Weights of a small mixture-of-experts language model, trained from scratch on English Wikipedia.
Experts: 128 experts in each of 9 layers, 32 clamped SwiGLU neurons an expert, 8 picks a token, a softmax router, a shared expert of 64 neurons.
Below are experts of layer 2 (counted from 0) of a mixture-of-experts language model. Rows are named gate (a neuron's input weights, with its number), up (a neuron's input weights, with its number) and show model dimensions 0-223. Each number is 128 + 32 x the weight over its row's rms, rounded and kept within 0 to 255. Numbers have three digits each.
Before each expert's rows: "mostly gets" lists some tokens that are sent to it at least half of the time. This comes from a sample of Wikipedia text that the model never trained on.

# expert 66
mostly gets: " count", " Island", " country", " support", " community", " power"
gate0:090127144125084163087151135114100100149119175124153075103133172122176095144149044136135096113096072182169099170129111149139146098135132095091109190113149161135115138139117101130124115097095114123067048173123171091113091148138080163130140155146161120151082099101139107108152196121129130153082084101071126138075137149199110164144101131113116166184146139136165155119190102177137118123116110159052177165200156133169121134108088128135139128090093136161105135096138087150125201135129131170154161119157131135110182125089132161134137126131146088090092159134176177029143186078142123121133151163147139120101144179169177085063183106105120138137160073120066102108158160141132119109085
up0:103126161107077186141109139153129129150116157146134084137137147147155075132159033183116081145075115187154131158150102146148166111144136105076099185068113145116101149128103117121138139103115148114037058154148122110118118109114100162171141118146158143100103106083119135109118131113150152126102117080076126128090126146170140134118104144125116163136141135151161151066179128178135097142133132108085161177185187140182145109125099075192155129108072172128071146126137116112116231166135125126144112084131131167105197157093118127093133158142155090099086166087142180102124157094143100154118183123145174121092119187186172113108153059119105165114172087105077091066157166174135157102138

# expert 76
mostly gets: "ang", " British", " London", "BC", " Air", " Black"
gate0:143120133164162186133163088196078136113067073150140108162134140133115147128126135117120087134141127083119141147146191063158141152159098132148183100153043140062100131172175211146139163145145192171108101174148091120040130078179146146112170080143161128111117118135109053129105109156106165136134176167129128184155176125105167137120118134162107146110131097115123151101105140169110097124107182116108087103137117144123134069134167159194158083134107132092107165176129124143112138099140171159076157130173123131153118160155144143113133135175078084158130134134119111129136135128081055164120079116117185112131131197156108132110166109168141141101136157160080126065094103088108111051190
up0:154113163173129180093161104177133109172106094167170142153121112106138195130143144124093114140170114085125148185169223118180135168132022112138156103135049134104082144189163208172114174112132162182092089148181094162080157100142153087116163139103188116075068103137079128136089092145148168191158149142113118129133163149115101086102117180129106125144180119085159096130123132171141102149107159110150158166106128120131121111139122137163130108145092143134111177169155164159110172146099163121153145146108105142117099174145148132130136133143107084111138127114122110137113160150129019170097058113122179154121138141104143112164160121144116107120128151157090126065104104114141111046169

# expert 103
mostly gets: "ia", " on", "tion", " Service", "ism", "ification"
gate0:126049095172148141213159101096112118154079099136179150154148119079185113133165123111206079116101112118202133117169173125174061139104092102085118103170161142124178140115097073144170147100115146087158135116124160145124177150150099141146129110158143172111120163130106171098083062080149116164088111180097088137097135113096131142142105121115102074116156145157103111126164171107122101081066146107104184142152166109092166082134092108147129156065148145110099121131143146067126102168147162101158128147133103117134181151188073193110125139141143116159128120182132117138096166114179124094141167111101131113137126111139113117182182049094198121122115204143115123079130117165169109119176
up0:146087104163125134140085081134108119122130153141147168112088092152151122120099141097127116105105117109140135127156132143121144157190121172068161159156085091135176177203071111152132148109133090176107154126165103156119087138088099110096117128115119195113065141096132108115126124158131162193112118075126086104108184113179113128150102101112036134111103139146130100181133071121155095123173145151141169143159107076103070156118123087199177193118104091151142086107171156116147156135130146131145180162128109136133132117081110125183183100206130093137118076160141162147112169192144103181122106113096133130047097127046098162128156151104114124097141194171063091079096078123127119148157

# expert 32
mostly gets: " New", " Mont", " Grand", "al", " Wal", " Gold"
gate0:117124135142175098097109113184192169162124085132086124083073161114085087160117161162195134145203136148138123122159176038154110116092056165117071132124072205096136071159126090157113119119128167116126140179120167161174133144114165154105149148098211143093122136122147190132081122104106108148118107128107127097115173071130123158098123093144143081142080171161094164116079070145111096161126116114121092114161095125124153066146136122160128151166133122136157114169070112083121094106120132087154108163110130104088118081124159144121141115110115135107139075086163106091121168081131143113151143141133126112073198090061108151107170147109131099114161110134158177142123106042084176176117
up0:155087127132145076065103092151188185139152065125097115111060129129092155161150132125169143189177132115109122173144165060175092127124075187174146066138088211085159098182114110143112138096083145096117147160108161125118113126134152146082125169113195160087186156123117152138092098118119096149179095107079159105132158112153114143082114125122173127176106123126119147114083055131090134151075124138139090111128127118102160072114066137154096110156099123123099109147076081107147092069125155110101130150140132128150077101107140111148132085112113139132102092129141088123176109088163108129135182146098147130131194096048065151146136138146147082135132120162178170151143109082131112220123

# expert 78
mostly gets: "ad", " ch", " —", " Ad", " use", " open"
gate0:090110169101152130144116072174105090171058055114102139151066108122078181094117139133109119170163130110142155111145096053151107106085108144071144140142093117102140170169102129109103133125131074105148106128141124066189139105137123089154144152151106082161153101102108143151101135144201152131150145094120145079158190136137121132113160181186115110154142088145129138150105125149111066135101158105050167187097102187083188110144054108101083088125090131093107107183111178157134143093120194102167111109173162087108111153138146128118193153149085096061093117118132099104126160115131107102131116046109138125108122150112118110180130081112198124135106131102125155076119112081121154074158
up0:088075145125093134155132092126130074170073107139136133147096133094154103113090133190087073130170133133097188135078090100157122106141209168062127107111101117075093115146124116066086144143147116111171096112160120077128234092171169154139139064162052067189149131109130119151111161160129087175136165099098158117174161126128146141184133156155104096079132097111168089130107162098105107101130103098129139163106099113125113133117109101097078103150099139101129147140100148146052169099084153160142204112129121073122138134075163087138121133122142175117104113126118109106128125125131055100142055110105106107110139157107110108116169042108121083156061153097116160143151156117165120095134

# expert 96
mostly gets: "|", "Personal", " into", "•", "-", " including"
gate0:143118162131111118196146103099069128161152049167126150150118133114070101141126129071100136095111186129168103152101093132110093154173124062120098150093134064159088102100209092133122131168097091108141121123141128183075155132164109110059154160074148120152158126144114118088119173109134128147131141147063173179139097159130169132172146110116152086161145175100099087091156115070085186171103149103122087093114137160191135151132130140109168119090126203086097136060112100177123129126124118119115151194127101182126192109166161108096084166086120114120149116159149122177141073122127132115148161156108125138128134151074116125113192099129196145132070099079116144103092172135070134085119
up0:124072126125136096087115136157122140127175089157118116078096157100146115148062122148108127147119130139105184075136207097130137088129129161182157140187160180131126147173083168139142045117125118103153070145142183143156148180106142103109092120145192206085147114129076093137197151141151147093143173123096115087111164120144184169125148078105090174109134118118120089161091123114116113149153100156145088186125176149107111123137109180118129102210139075177122104093139177092122110096153140132156144104092110171177131117145086122106141123119122160170064134102165119111094119078068087151145171145178123129121094143203200102105098147138148142112132124186118078159079130144068077126133

# expert 46
mostly gets: " mo", "di", " di", " fa", " gr", "har"
gate0:072109066067130111126202101153157095176112119081150136153119102140109146107109147170183167078191159128124146135149106145201168082113169083118104091168113138221167030083114148127190183204172097195099143119095200099120133128100084135130180137084157187137092083142145173154132109126123136127123103179136102151170192131145118099115085078101113099140128154124104168175122139129109152130091115166127142115130139117104125108096134126200190119177118112111129159131149150113145087116141107139112144122126132099197122155178078160123101137113143079121145138119165143090101159112116080107119143144147175103151142122175077146108110122132203150116108160151175161133118129103119149122070
up0:080122121094161124094134074126118133166089136118135129102117073135132139111087127160130107112153122078134180089128164135214120079083156129137135087131139130151128024075113129121206118170154107146143128109138151073159144131102132158189102141076106120135102094103121185119099110139141144112155102097153147109164201170149116101130190103104167057107121174134087138139152099137116099137129114172125114140082160174071173121143148157177097104162092122134124149164105130121152086148093105183111132083122136075149112136182078139131128164097091072124156176103157132092114159138088078102096086154135121099158133107232054127140078154096163156113102134141171173148171057110111098144065

# expert 127
mostly gets: "vol", "60", "ual", " said", "ial", " 30"
gate0:127144117143154164166146122176144141154130153050092136149154152085122078085121124129135129146140131143119086122113177155134152166149173149147143085178161146144124129154137150143143130074141091101180083235142117074124156116120208089100094141163133101096193115141120067147162166119157173136093119088182132143157139106164134145130185142103083092138071097121118107107169142145123089111139063162057109139138115126101180145096079149094039101143146106170215167117115101115156114121162168149069102120060146170130090145109108109177123151133148098180153089149155142119141159173093132110100157123109111157167137130127103163129121149113193117213123086120124116176094133136110067161179
up0:074140124146164174149136134178140128080124190072098140132161153081116108094092148150057129115144130120119069147084159176124120142071148094123154063202134118106087117098165138115151091119139136074153100147145073078137148097111132088181115153104124126151177078155195096143120120169164167167105193131163117128098076098153167160130166127064158097102085127151121080091144186104106132093137111086048131172095168163094193139151080161093131106116116192140133181130100114079150094080108129139077121131086130124129136103099074142109098146131150066142103147137157115108130140111135140130117189155085103187170116109157112108110090140085152126176157141081147146147088101111179064118116

# expert 118
mostly gets: "ge", " El", " Bar", " Ber", "y", "an"
gate0:218163141170115182150104151142137051095204133161173171127161119063121144116137079106158146143216128076184099086145114148144066132206089156162113134131106138119144155102126080123140137153164157148113182074084132111174163123112095154136148121132155077075110107101098147115137116113095130115169147167152157182095138122144187135125129121119064162153145129142106057091138122196139186099144180109123131083148093085159148124063168180134123156164091092126096168114170148128163102134140127158078139159122184099127111130079148143106160084084107114161137121072138136059122120084092114119128090127128197114079115147143160105093130173106125101115119074136092132093124144129130101154159
up0:176131149136163177170093103160135111164135109168157126116125126066134144095131110141100132166154153088158155106134207130137089091105113128194102120153108144108134147112076150100078124117111173176094173063097160103108179148234115170129140133188175196160101124106088140146115181145170141137159181114089158132131173081172124165162126101122120163173105141154112109106100136183121076109107224139122134108146120147150114106087099176139145152121086164121126138179146121131171141097089147180120166209085122069103113136105111113150104146086103116113091126105166145064128099044141157145125123118129168110114159124107169145136104110145129087134096076092154169083176169099179111148177